From a checkpoint of a small mixture-of-experts model trained on Wikipedia.
Size: 10 layers, width 256.
Experts: 48 SwiGLU neurons an expert, 8 picks a token, a shared expert of 64 neurons.
Below are experts of layer 7 (counted from 0) of a mixture-of-experts language model. Rows are named router (the router's row for the expert), gate (a neuron's input weights, with its number), up (a neuron's input weights, with its number), down (a neuron's output weights, with its number) and show model dimensions 0-255. Each number is 128 + 24 x the weight over its row's rms, rounded and kept within 0 to 255.
Before each expert's rows: "gets" lists some tokens that make up at least twice as much of what it gets as of all text; "comes before" lists some tokens at least twice as common just after its tokens as in all text. This comes from a sample of Wikipedia text that the model never trained on. Tokens count by the router's weight.

# expert 34
gets: " ", " a", " at", "–", " on", " for"
comes before: " ", "1", "2", "3", "4", "6"
router [118 141 135 121 129 126 108 195  50 131 135 127  96 139  68 147 113 139 112  83 156 122 171 113 148 150 103 102 172 152 136 122 135 121 135 124  98  88 167 158 114  72 118 108 122 142 102 119 154 105 103 131 145  89  96 103 115 142 160 126 104 151 103 146 160 150 147 109 124 109 132  68 137 139 134  98 108 134 117 148 149  91 105 123 143 107 130  98 131 105 178 150 144 121 164 135 142 138 136 132 150 141 115 105 103 101 143 121 154 117 108 129 168  60  72 153  93 135 113 111 108 128 147 114 163 151 146 148 163 120 105 160 145 156 134 107 108 105 103  85 130  82 131 140  68 152  98 136 128 109 137 154 155 113  85 112 162  98 126 153 134 134 136 143 159 137  97 114 132 102 123 140 167 137 172 138  92 123 130 120  99 112 135 136 135 163 136 112 179 114 147 118 151 149 130 123 120 119 114 129 126 138  99 131 164  72 126 118 152 114 129 136 142 126  95 171 163 121 147  86 131 155 130 109 147 143 146  98 115 132 137 107 100 162 140 135 134 117 105 101 129 101 140 102 132 145 157 123 122  77 142 117 102 131 106 113]
gate1 [119  45  25 145 128 132 109 137 119 132  97 156 123 108 129 140 112 144 126 116 129 121  86 105  97 148 115 122 168 128 129 131 135  92 120  35 132 123 109 149 116 176 129 106 119 118 136 116 141 134 127 149 125 134 110 139 123 131 124 123 156 169 108 117 133 142 132 136 134 160 133 138 144 137 156 182 132 123 128 122  80  88 169 136 134 167 136 133 134  93 127 103 133 132 148 122 146 131 139 130  94 123 168 142 124 124 127 128 112 142 165 120  92 105 114 119 148 126 135 130 139 174 124 126 161 133 165 158 142 126 107 153 141 114 190 138 128  92  81 102 121 126 159 124 116 129 136  88 126 158 128 143  83 118 136 132 123 120  98 141 152 154 135 129 148 155  78 147 154  83 127 152 128 107 108 129 179 121 126 136 126  97 159 152 128 127 129 147 154 171 141 100 134 120 116 129  97 131 137 129 180 153 120 161 122 113 123  94 143 127 189 205 147 103 138 172 130 125 180 119 144 126 147 119 122 130 128 135 124 166 130  99 134 124 124 134 108 129 123 136 108 128 128  98 129 130 191 129  74 129 160 141 122 158 153 139]
up1 [161 158 117 129 171 100 131 128 125 145 130 110 117 126 126 123  31 103 128 145 167 128 145 114  81 177 133 143 126 120 128 145 157 130  71 127  79 118 174 229  95 110 144 181 120 129 122 137 126 138 163  82 112 151 135 117  92 136 168 111 167 124 135 161 121 119 100 141 153 131 130  51 118  67 133  85 121 174 116 141 131 119 146 129 112 171 142 120 143 120 126 160 126 123 146  98 110 115 117 131 144 158  82 142  85  43 127 126 125 119 140 129 105 132 136 127 125 131 118 138 117 109 128 131 139 179 111  93 212  98 146 147  96 119 140 123 139 120 161 119 121 130 122 126 126 119 124 144 125 134 116 138 116 103 129 114 181 128 133 126 109 127 135 156 152 113 119 158 154 123  85 102 122 123 165 175 127 114 137 142 125 129 118 121 128 133 139 129 111 109 162 139 135 130 131 141 124 101 136 173 138 130 123 111 119 127  87 161 107 129 125 119 133 124  94 127 155 104 127 115 125 121 126 128 137 126 128 131  89 124  97 160 128 154 145 133 128  99 128 124 121 131 148 137 129 131  80 125 125 171 136 138 124 124  99 161]
down1 [ 83 144 127 146 150 129 108 105 132 134  85 157  43 130 128 119 122  82 112 158 154 118 142 142 107  41 160 104 110 159 114 124 194 148 117 146 131 158 130 141  92 126 114 122 146 104  99 137 148  90 163 104 128 125 124 120  84 130 129 133 131 120 105 137 102 135 150 126 131 127 128 178 129 103 143 105  21 169 130 150 134 125 137 129 135 118 132 118 126 109 125 157 114 150 123 132  91 127 109 102 161 137 143 138 151 121 144 131 121 129 118 229 127 151 137 133 117 124  93 118 134  91 130 128 127 135 130 128 114 130 123 102 105 129 147 143 129 145 136 119 106 121 140 120 128 127 129 125 130 113  96 115 127  89 122 155 163 139 128 140 131 168 124 147 133 164 127 104 126 128  78 136 160 106 146 111 139 114 143 164 120 164 131 114 120 130 113 145 205 137 124 118 141 136 157 130 128  72  94 121 141 107 120  98 113 128 124 137 129 124 126 148  81 146 121 102 121 166 159 129  96 159  79 115 128 140  75 133 125 102  76 112 120 124 133 138 118 129 125 125 114 130 122 121 113 124 110 145  82 171 138 133 135 153 159 184]

# expert 8
gets: ".\n\n", "\n", "-", ".\n", "==\n", ")\n"
comes before: "-", "==", "|", "===", "The", "In"
router [103 133 106 137 119 160 141 184  87 129 145  73 102 151 113 137 130 101 116  40 121 118 140 107 141 120 134  93 165 162 176 115 123 123 123 124 137 109 147 108 117 135 115 105 125 118 126 122 150 122  89 203 144  64 158  91 108 100 165 104 132 138 146 170 136 159 125 125 167 132 127 122 148 135 122 124 134 144  84 131 120 109 148  83 109 100 111 160 124  97 125 119  98 111 153 174 130  84 103 137 102 163 124 110 113 121 100 145 123 123 136 184 174 100 103 128 124 113 125 111 125 151 125  59 157 143 129 142 117 127 116 140 140 150 135 152  94 149 166  67 130 107 157 111  85 122 135 139 122 118  98 105 123 145 131 153 132 142 144 146  93 110 123 154 180 134 111 129 139 108 141 180 129 142 125 105 100  91 137 141 149 132 113 101 110 144 157 138 155 125 113 115 100 139  90 124  86 152 131  89 138 102 105 133 129 144 156 121  86 107 139 125 126 137 122 146 103 125 146 105 104 168 116 148 145  99 141 142  87 126  94 115 128 149 115 170 121 104 172 115 119 107 142 173 148 107 123 111 140 117 133 138 139 113 150 112]
gate0 [118 154 144 124  43 139  94 127 126 125 145 128 169 135 151 136 103 158 136 118 128  92 134 110 131 159 126 133 125 130 153 111 139 106  78 122 120  87 135 110 137 150 128 138 126 118 151 127 142 127 140 151  65 114 123 110 125 131  95 103 139 121 109 122 125 112 130 129 136 126 122 129 150  98  98 130 131 114 120 111 130 134 115 135 126 126 135 132 149 148 140 150 132  85 136 156  99 153 159 118 112  99 128 138 131 112 138 102 139 147 117  86 111 126 119  93 124 123 124 130 128 160 132 129 164 131 101 136 127  89 131 129 128 207 135 130 170 127  89 126 207  55 128 142 109 127 127 204 164 125 103 146 187 128 106 137 128  74 117 167 182 128  73 118 139 128 132 126 139 138 125 143 130 140 125 150 115 105 160 130  95  95 133 133 119 124  96 133 149 105 128 120 121 139 119 156 143 123 187 184  93 116 168 124 160  97 121 122 151 129 127 149 155 128 120 127  88 158 144 183 104 133 127 202 128 123 176 149 131 119 150 133 160 116 104 128 147 123 102 129 125 148 123 103 124 126 128 118 105 111 153 151 123 194 159 169]
up0 [172 185 183 153 115 129 145 129 135 111 138 116 108 187 134 165 135 116 124 133 142 120 146 125 133 201 159 131 142 133 124 112 130 107 164 175  83 143 132 101 108 160 123  77 139 164 133 123 124 137 124 126 140  88 114 130 203 104 129 186 132  89  97 150 113 147 103 130 150 158 130 154 146  84 136 133 127 205 141 125 109 133  98 130 127  85  97 118 123 117 108 133 139 129 131 132 116 168 109 141 131 155  89 161 153 128 116 111 150 128 131 131 129 128 138 157 153 129 151 150 126 127 143 139 211 124 114 141 127 123 128 138 127 132 158 127 123 107 117 132 133 129 133 143 109 130  98 141 116 110 127 128 130 114 120 128 127 146 136 131 158  89 113 125 130 139 113 116 124 153  78 192 122 149 131 131 127 142 203 124 142 136  94 143 166 123 130 129 117  95 141 119 128 127 130  56 132 106 140 117 139  87 129 129 116 127 130 192 116 115 126 152  82 150  94  90 137 126 127 141 132 126 163 127 143 128 129 140 129 122 192 129 175 116 137 130 121 134 139 146 138 114 127  88 121 118 128 127  73 128 140 188 130 121  89 149]
down0 [137 128 114 155 133 120 180 176 139 151 139 133 120 166 128 124 169 158 131 121 134 128 148 100 162  70 152 136 108 204 134 121 115 133 149 158 145 173 108 206 128 120 125 127 124 134  88 126 127 140 120 133 153 211 131 111 130 111 132 135  99 131 119 132  88 145 111 102 134  85 131 133 136  84 133 110 130  95 126 157 134 120 116 155 116 126  72 162 129 156 121 151 132 132 117 122  95  99 124 117 130 121 117 138 126 129 124 124 160 128 125  90  77 134 149 107 124 121 140 149 129 115 149 131 126 135 187  89 136 125 131 124  68 139  99 153 119 153 115 132 143 125 133 122 130 108 123 124 152 118 155  88  89 135  74 146 163  82 123 129 147 124 131 101 128 132 128 122 101 127 120 101 136 148 127 135 111 142 191 138 127 123 126 133 155 108 151 129 124 105 146 114 131 112 127 107 131 125  89 150 102 150 134 166 113 202 190 155 139 131 131 129  82 132 154 185 130 131 139 132 128 198 152 120 108 120 115 124 116 128 101 183 128 135 116 103 135 119  95  78 123 137  73 138 114 124 170 118 118 103 116 125 149 129 127 125]

# expert 86
gets: ".\n\n", " \"", " |\n", "\n", "\n\n", "\""
comes before: "|", "==", "-", "The", "===", "In"
router [127  94 128 108 142 197 151 165  95 135 128 125 100 152 113 106 109 130 114  31 146 141 192 155 133 114 120  84 125 129 169 150 144 111 124 146 142  98 145 112 128 107 108 115 106 128  99 110 130 145 152 151 122  76 112  75  76 130 146 119  78 121 117 171 101 168 151 141 120 118 126 152 124 145 116 151  97 147 138  93 135  96 122 102 135 118 121 126 113 104 127 101 159 137 124 159 143 112 146 147 134 123 148 120 119 136 102 147 149  89 121 175 174 117 102 147 141 130 103 115 113 134 122  90 149  88 129 149 105 147 145 162 136 148 119 145  73 103 150  94 150 116 172 122 101 148 145 132  82  67 107 144 154 122 115 107 145  95 148 109  93  95 155 153 111 119 122 102 125 134 133 144 146 115 116 101 130 121 143 154 169 144 105 128  98 134 138 157 151 120 119 111 102 146 123 166  96 141 105  85 131 132 147 134 132 136  99 123 161 144 101 114 139 163 144 189 114 156 147 106 125 160  96 145 129  96 144  94 118 171 127 125 123 169 137 156 115 119 128 139 118 134 140 134 134 163 125 104 116  86  99 110 130 144 123 118]
gate0 [ 97 119 135 164 118 126  69 136 129 109 119 115 120 128 138 143 170 111  95  97 179 134 138 141 137 138 103 134 139  98  90 147 120 112 127  98  84  91 165 118 110 144 130 148 123 133 128 123 184  65 151 116 129 137  50 128 155 114 126 139  99 125  52 164 114 144 192  75 159 115 130 127 142 107 125 128 122 134 109 132 126 129 134  89 195 141 139 128 118 127 140 122 141 126 134 118 128 115 125 134 125 136 134 147 118 124  87 162 119 124 127 154 116 172 146 157 120 127 116 129 143  85 145 108 127 116 128 132 128 134 115 151 119 134 135 168 144 118 123 110 136 128 135 129 101 134  72 143 184 129 130 100 142 132 129 150 131 145 132 117  49 176 127 131 111 129 138  67 125 151 130 134 123 126 199 112 130  82 128 153 129 127 120 200 150 130 151 111 104 143 135 109 100 127 133 139 108 129  98  96 128 132 131 121 148 128 125 124 162 164 111 130 124 144 129 151 131 132 109 185 127 133 125 170 102 177 125 111 140 128 192 140  58 131 130 127 161 128 141 131 154 114 125 110 115 116 118 145 131  84 124 130 129 126 104 123]
up0 [117 132 136 128 117 147 101 149 181 121 141 127 129 155 116 102 100 129 156 127 139  86 127 141 126 126 148 116 123 129 128 120 124 140 120 151 126 114 142  96 128 176 125 127 135 125 129 144  92  95 128 117 109 115 130 129 149 155 131 120 127  98 124 125 158 129 129 138 144  96 142 129 154 159 144 103 156 122 169 127 119 140 117 117 132 135 135 129 160 111 130 135 136 135 126 129 101 132 131 188 102 131 121 125 125 125 156 122 128 117 126 129 164 129 158 148 128 135 148 127 127 145 162 147 128 131 233 130 127  81 132 109  15 148 167 102 128 128 134 140 115 130 106 138 131 144 196 128 118 126 130 108 128 131 133 179  95 128 131 127 128  97 136 131 128 133 118 134 107 128  86  81 126  66 128 127 119 146  55 129 153 129 124 114 140 127 123 123 118 119 126 143 141 121 138 126 197 126 145 137 117  67 129 125 137 131 151 125 123 128 120 129 125 122 125 127 101  74 133  93 127 121 134  25 127 136 115 153 165 135 119 119  90 124 109 163  97 127  25 115 126 128 127 140 136 192 112 152 139 139 169 115 120 118 131 147]
down0 [100 136 119 119 134 125 134  87 138 117 123 126 138 151 129 139 111 186 125  76 130 138 122 142 129 131 126 140 133 131 129 122 145 145 169 126 128  94 122 180 120 125 168 147 130  89 128 137 105 127  95 140 131 132 133 127 184 137 105 159 143 122 166 146 101 121 127 133 129 143 130 104 114 118 146 108 173  99 128 129 130 148 169  93  84  71 135  92 144 108 136 173 140 122 167 145 137 127 127 130 154 142 116  92 152  55 134 133 118 131 182 146 128 125 129 125 128 147 137 156 128 128 189 129 112 175 119 150 127 106 127  88 135 115 131 152 122 175 136  74 127 118  99 132 211 143 128 135 125 119 128 129  60 136 120 108 143 128 112 155 126  92 147 126 157 129 117 139 120 139 105 161 131  90 102 197 165 121 131 133 116 132  71 127 110 120 157 147 166  93 134 144 137 127 108 147 130  75 128 164  99 138 186 100 125  57 130 125 116 136 129 134  91  57 128 114 124 127 128 125 130 117 203 130 127 123  84 113 142 140 129 129 127 128 107 125 102 134 137 141  92 129 153 123 144 126 107 133 125 137 128 125 128 101 117 130]

# expert 5
gets: " |\n", "\n", "-", "2", "1", "3"
comes before: "|", "-", "0", "9", "=", "=="
router [146 118 112  81  73 136 130 151  65  92 147 149  99 121 133 111 112 131 115  41 140 120 147 121 143 133 117  84 156  70 113 136 146 140 172  84 134 129 151 152 168 120 119 110 158 137  98 163 120 129  82 164 151 105  59 116  74 109 101 112 134 127 146 133 140 116 145 146 137 120  85 137 116 128 124 142 131 118  97 139 138 122 127  94 129 125 150 133 160 108 116 139 119 137 131 148 170 122 115 138 113 133 132 124  95 113 115 131 125 118 151 219 148  84 103 124 131 124 107  91 104 143  93 129 148 130 131 149 123  97  90 143 159 134 145 154 138 135 153  87 143 131 125 123  75 154 102 161 111  86  84 101 130 137 120 121 125  90 125 139 106  97 118 161 117 107  80 102 144 112 139 138 153 134 125 136 131 115 146 139 133 129 147 114 163 144 170 136 130 138 128 131 114  99 138 176 107 115 106 113 138 121 122 148 106 143 156 110 121 120 115 144 110 181 125 131 142 124 149 104  99 139  98 112 180 107 124  89 106 111  99  89 153 173 133 142 143 123 135 132 114  86 138 139 158 118 158 110 143 118 129 111 103 156 115  89]
gate0 [129 104 129 127 198 177  70 101 160 117 143 128 133 130 158 109 128 125 152 133  91  99 129 131  90 164 125 135 130 128 123 120 120  91 139 128  97 136 161  82 154 128 129 103 198 143 122 127 173 146 145 125 131 132 104 129 103 126 105 130 140 126 134 127 124 126 131 129 129 120  86 134 150 128 170 122 130 142 117 126 129 135  90 120 114  98 129 126 138  88 122 127 105 113 148 129 141  44 123 151 127 132 126 133 122 132 130  96 152 159 128 136 128   0 129 178 153 141 133 141 122 130 136 137 149 132 141 160 111 105 139 134  95 131  97 128 130 130 135 125 102 132 128 175 133 120 127 108 129 148 110 129 125 180 118 109 103 148 137 207 148  71 126 122 138  92 116 128 130  94 187 138 133 122 107 131 125  90 150 128 125 128 128 113 119 169 129 132 127 119 126 116 130 145 130 126 133 105 126 124 129 133 125 126  91 132 120 111 125 128 165 136  92 146 176 119 132 129 161 129 131 128 119 127 127 129 131 131 157 131 179 137 128 168 139 127 135 127 128  58 127 127 126  79 132 130 127 128 160 119 123 127  69 109 129  35]
up0 [122 124 125 153 124 126 147 164 135 133 122 110 128 142 121 137 211 128 116 113 138 152 145 144 128 130 131 123 146  88 130 134 136 104 151 127 141  99 130 114 120 136 119 152  70 187 173 131  59 120 129 125  98 126 125 163 131 133 162 125 132 101  89  93 127 120 122 132 130 131 252 126  68 137 102 142 125 205 124 114 129 109 178 147 172  81  88 126 132 182  76 118 140 153 129 114 143 121 126 153 183 130 120 134 123  87 156 137 116 129 130 133 101 158  71 139 143 100 129 124 120 123 129 123 110 144  95 115 133 119 142  56 129 138 133 143 131 127 108 128 143 131 130 131 128 119 124 170 143 147 165 117 108 131 116 131 135 131 137 101 131 179 128 166 144 169 125 126 120 123 104 131 140 128 160 125 129 138 119 126 165 134 168 130 126 121 128 128 156 121 133 127 119 121 113 130 124 107 130 127 161 127 131 122 128  95 129 127 129 153 129 104 141 119 128 131 122 115  70 133 130 124  65 161 108 123 119 158 125 130 123  99 127  76  92 125 121 143 115 148 168 134 143 128  62 128 122 157 135 135 123 107 136 165 144 134]
down0 [132 160 120 188 124 122 137 212 176 125 152 168 128 131 155 134 148 175 131  91 130 153 141 183 125 139 104 129 154 128 170  79 125 117 163 160 129 125 110  97 135 146 131 132 163 169 129 120 110 128 128 125 131 179 145 134 130 159  99 106 149 114 120 114 131 100 132  95 158  93 123 124 177 128 141 129 106 133 131 113 124 129 133 129 128 118 126 164 129 129 174 167 191 148 133 101 130 121 143 157 149  85 131 169 113 129  80 114 127 153 118 162 126  99  95 123  85 178 126 128 126 132 124 126 129 196 136 129 138 125 110 160 115 154  76 123 116 127 172 113 155 126 104 123 127 128 132 126 123 145 144 133 111 140 126 159 125 129  85 126 129 130 137 135 127 129 126 140 173 126 126 115 134 124 166  87  86 180 104 138 148 130  89 151 178 128 135 149 169 115 101  91 129 138 125 134 158 111 131  96 126 135 125 128  98 122 127 132 117 101 136 141  82  55 128 149 140  93 123 111  86 124 125 141 115 102 130 161  71 144 128 131 133 132 113 124 127 127 129 130 136 209 116 124 100 124 132 158 149  95 124 154 124 132 129 135]

# expert 65
gets: " ", "1", "2", "7", "6", " after"
comes before: "1", "2", "–", "3", "5", "6"
router [100 149 122 124 117 143 116 160  59 117 141 125 105 137 100 107 111 128  86  80 172 105 160 121 129 137 152  87 164 125 124 115 193 117 154 124 128 116 174 117 164 147 129 109 124 164 128 125 128 134 139 154 165  99 110 105  89 138 121 128 115 152 126 156 110 160 140 114  69 115 137 122 155 131 116 153 110 122  73 117 138 148 142 111 152 107 135 106 102 105 133 127 106 135 170 168 157 150 118 136 145 147 130 110  75  65 129 132 135 149 108 135 121  88  93 133 107 117 107 112 119 100 164 125 147 146 122 127 143 123 127 144 162 137 119 121  99 129 142  77 130 147 104 115  48 166  83 139 117  66 113 135 123 160  72 134 103 124 145 119 134  65 163 152 146 130 126 110 162 118 146 134 119 112 138  97  72 141 126 116 154 136 121 119 116 126 162 154 156 110  98 177 124 135 138 146 117 122 123 119 116 126 103 121 132 133 143 137 122 141 114 122 107 168 119 156 130 136 163  67 126 149 134 131 143  73 119  67 127 149 142 136 118 138 138 114 122 152 124 124  94 100 136 110 136 146 162 130  95  91 146 139 118 125 122 136]
gate0 [ 35 132 133 178 178 132 110 145 128 115 127 127  94  78 128 127 100 143  82 128 136 136 106 130 158 124 125 123 103 106 120 124 176 127 125 134 173 128 125 125 202 144 171 132 126 167 129 133 107 130 147 136 125 129 117 120 106 134  99 117  94 128 115 136  46 174 121 106  77 131 103 197 125 127 106 170 128 127 127 127 134 131 131  98 107 162 112 130 114 124 114 159 128 135 159 145 125 142 114 128 161 130 130  68 125 134 150 126 132 139 132 128 132 116 128 166 144 127 124  80 134 131 128 136 146 173 222 130 141 124 121 104 139 129 136  87 147 128 148 125 122 133 129 108 142 105 133  98 108 112 130  92 130 157 124 122 107 133 135 152 134 125 119 137 121 122 131 135 123  98 128 143 130 120 109 121 169 128 127 125 141 141 116 129 135 158 153 133 128 136 119 123 138 154 129 111 119 194 150 166  83 139 113 126 108 118 128 122 129 183 126 208 120 122 152 149  79 189 133  61 155 104 152 133 133 120 112 119 132 131 138 135 124 103  72 129 136 149 110 132 124 116 109 113 152 141  94 126 151 145 123 100 110 101 126 151]
up0 [144 128 119 162 125 156 127 130 166 140 144 126 160  95 135  98 127 126 109 127 128 124 172 127 168 106 146 128 116 112 125 129 137 148 176  83 102 118 129 124 112 131 128 121 132 128 125  94 128 103 111 126 142 124 125 126 146 123 172 144 182 141 129 133 128 126 128 142 153 137 127 137 124 130 139 128  74  94 142 134 131  87 136 129 127 186 104 152 138 106 155 141 129 114 128 124 164 132 139 128 123  94 119 108 102 137 101 126 146 130 122 129 131  70 126 128 208 137 122 108 130 104 126 115 136 134 208 162 128 144 133 135 115 120 129 128 128 130 157 128 122 129 130 131 127 114 201 125 107 149 128 150 131 145 127 146 128 142 114 138 124 130 124 128 148 116 128 123 168 124 118 125 133 134  80 164 118 136 144 157 141 144 128 130 129 179 120 132 113 107 171 148 185 135 129  86 110 159 166 102 124 117 140 102 130 159 129 186 104 113  51 131 128  98 109 125 114 126 112 140 129 138  88 154 175 125 128  60 131  84  46 116  63  99 182 130 167 127 128 125 111  98 128 126  68  72 146 176 132 126 142 118 119 128 105 129]
down0 [181 132  43  99 120 125 136 157 174 130 125 120 125 187  92 128  97 128 128 137 103 130 130 114 132 125 129 140 110 110 122 160 127 102 132  84 145 135  76 143 130 148 138 139 104 105 119 127 106 126 123  89 130 125 132 138 121 119 122 134 123 144  90 129  81 182 130 158 124  86 129 125 142  30 152 151 124 128 151 155 130 124 143 181 141 226 123 128 142 114 149 144 129 125 123 137 129 127  99 131 114 126 132 143 144 151 115  70  80 123 102 130 139  83 123 127 157 127 127 126  95 129 130 129 130 124 131 131 112 156  96 146 159 127 124 124 127 127 121 169 127  93 146 106 126 116 152 136 130 137 132 149 174 128 132  40 147 121 125 128 116 136 135 127 129 131 126 130 126 129 126 102  96  82 165 117 114 104 149 117 126 107 122 132 145 178 157 127 132  79 114 124 159 149 143 125 151 168 132 156 129 114 130 128 124 134 126 125 167 162  68 111 146 131 121 115  46 144 126 131 127  90 132  95 124 117 162 125 128 128 129 123 149 129 135 134 130  94 159 127 121 179 103  92 124 121 131 123 127 152 167 120 105 134 147 149]

# expert 76
gets: ",", "),", ":", " on", " in", "|"
comes before: " ", " and", " which", " but", " who", " a"
router [127 102 108 117 116 150 143 169 102  96 143 137 100 129 120 115 169 189 138  56 136 134 144 138 141 136 109 104 158 103 142 124 131 118 137 120 164 117 121 119 172 121 114 121 108 149 104 127 125 131 101 159 147  99  98 105  86 119 107 114 118 144 136 162  91 157 174 105 130 146 120 135 138 175  85 115 137 123 118 139 114 141 149 126 153 129 125 108 117 119 138 148 126 112 163 141 120 111 132 133 115 120  79 138 109  70  96 196 144 155 101 190 118 112  74  96 109 123 111 107 119 110 151 106 158 119 149 117 146 136 113 184 139 134 135 135 105 129 140 115 154 117 116 130  76  93  83 152 101  71 112 132 125 125  97 151 132  87 123 108 110 116 151 142 131 105 109  92 137 113 160 169 128 114 151 133 126 111 130 136 114 138 133 112 121 125  77 156 123 113 155 122 104 164 131 156 122 131 126 117 114 155 115 164 162 137 151 130 169 135 130 154  90 156 113 130 147 151 139 133 127 185 137 150 146 110 162  93 104 108 123 113 152 169 135 203  95 118 115 120  85 122 122 134 167 163 109 116 117 123 166 112 137 172 137 119]
gate0 [105 140 114 117  63 133 142 120 109 127 138  71 114 134 138  96 134 146 127 119 114 132 121 128 140 162 134  75 136 105 143  95 114 134 101 114 142 190 123 128 175 190 127 119 116 129 145 168 126 118 130 148 138  76 130  88 128 178 141 121 125 126 153  38 108 135 125 126  69 119 120 137 214 127 116 130 121 135  77 126 122 136 119 127  89  98 102 137 125 127 126 132 133 126 138 137 129 134 101 144 126 115 129 133 140 100 132 126  82 132 163 127 164 105 104 122  81  90 133 116 130 140 127 128 161 138 123 124 128 123 121 128 116 111 114 129 125 116 175 115 132 131 140 122 107 137 117 110 109 129  91 124 128 140  97 184 137 131 124 131 138 116 176 165 202 123 131 198 129 137 106 134 134 131 133 169 123 126 134 134 175 134 127 136 131 143  57 127 114 124 132 120 136 100 150 148 126 123 145 158 130 131 100 131 139 129 145 131 133 128 140  98 118 125 130 147 130 158 129 118  51 118 131 158  98  98 119 123 127 122 120  96 147 153  65 139 128  84 161 128 101 124  96  64 141 136 127 135 140 129 128 146  84 113 119 126]
up0 [129 155 124 139 125 128 112 108 126 137 127 118 129 105 132 136  64  85 125 135 132 126 143 114  76 132 133 123 132 126 112 134 127 126 130 105 111  10 127 129  79  95 117 126  52 139 143  70 113 137  84 129 126 132 128 127 129 124 155 125 117 121 133 121 179 130 128 141 143 177 115 133 129 130 107 125 152 121 119 170  48 105 146 137 137 142 165 120 123 153 113 105 128 116 126 132 122 120 135 110 140 130 161 141 125 126  94 105 121 129 123 125  68 155 130 124 130 135 145 150 136 144 128  85  53 135 134 123 124 126 154 129 134 130 114 162 132 110 139 204 158 130 126 118 128 130 136 121 129 130 139 152 125 116 145  83 153 130 104 131 158 133 127  70 127 132 154 114 129 126 129 119 125 115 140  91 125 176 108 103 131 141 128 161 126 119 136 178 133 132 130 131 121  67 118 113 148 161 137 118 158 140 126 121  66 135  79 143  94 181 122 124 107 126 130 132 128  90 130 108 136 159 154  47 126 131 126  90 119 129 133  99 112 122 152  69 129 128 130 125 131 162  90 151 127 124 123 112 156 131 124 163 115 131 129 128]
down0 [122 137 138 136 127 111 123 150 124 105 132 128 147 131 152 133 107 129 132 129 127 119 127  95  88 116 121 140 119 153 127  47 136 145  75 172 138 128 152 139 124  92  94 145 120 133  89 124 100 131 106 143 174 190 120 147 131 117 148 120 163 125 125 130 173 127 137 114 101 163 121 108 135 213 124 128 128 128 120 120 117 129 125 124  90 145 124 132 155 104 178 102 132 134 127 115 127 133 130 113 101 134 137 121  95 152 136 126 129 153  88 182 106 134 151 161  95 128 129 115 116  64 121  92 131 120 125 121 192 148 128 131 129 161 151 123 124 121 121  81 133 123 151 128 146 127 144 168 126 140 130 101 133 143 108 125  99 120 129 112 134 143 170 130 125  97 134 138 124  79 102 120 126 113 138 152 128 124 150 131 115 185 207 131 119 137  93 159 211 140 139 128 128 180 124 125  61 172 124 135 135  89  95 137  87 167 124 176 167 128 114 132 141 123 125 123 131 148 121 121 122 145 123  51 121 105 123 115 127 159 130 165 123 127 140 167 124 139 124 114 126 133 155 157 125 108  74 121 145 131 128 133 122 151 132 138]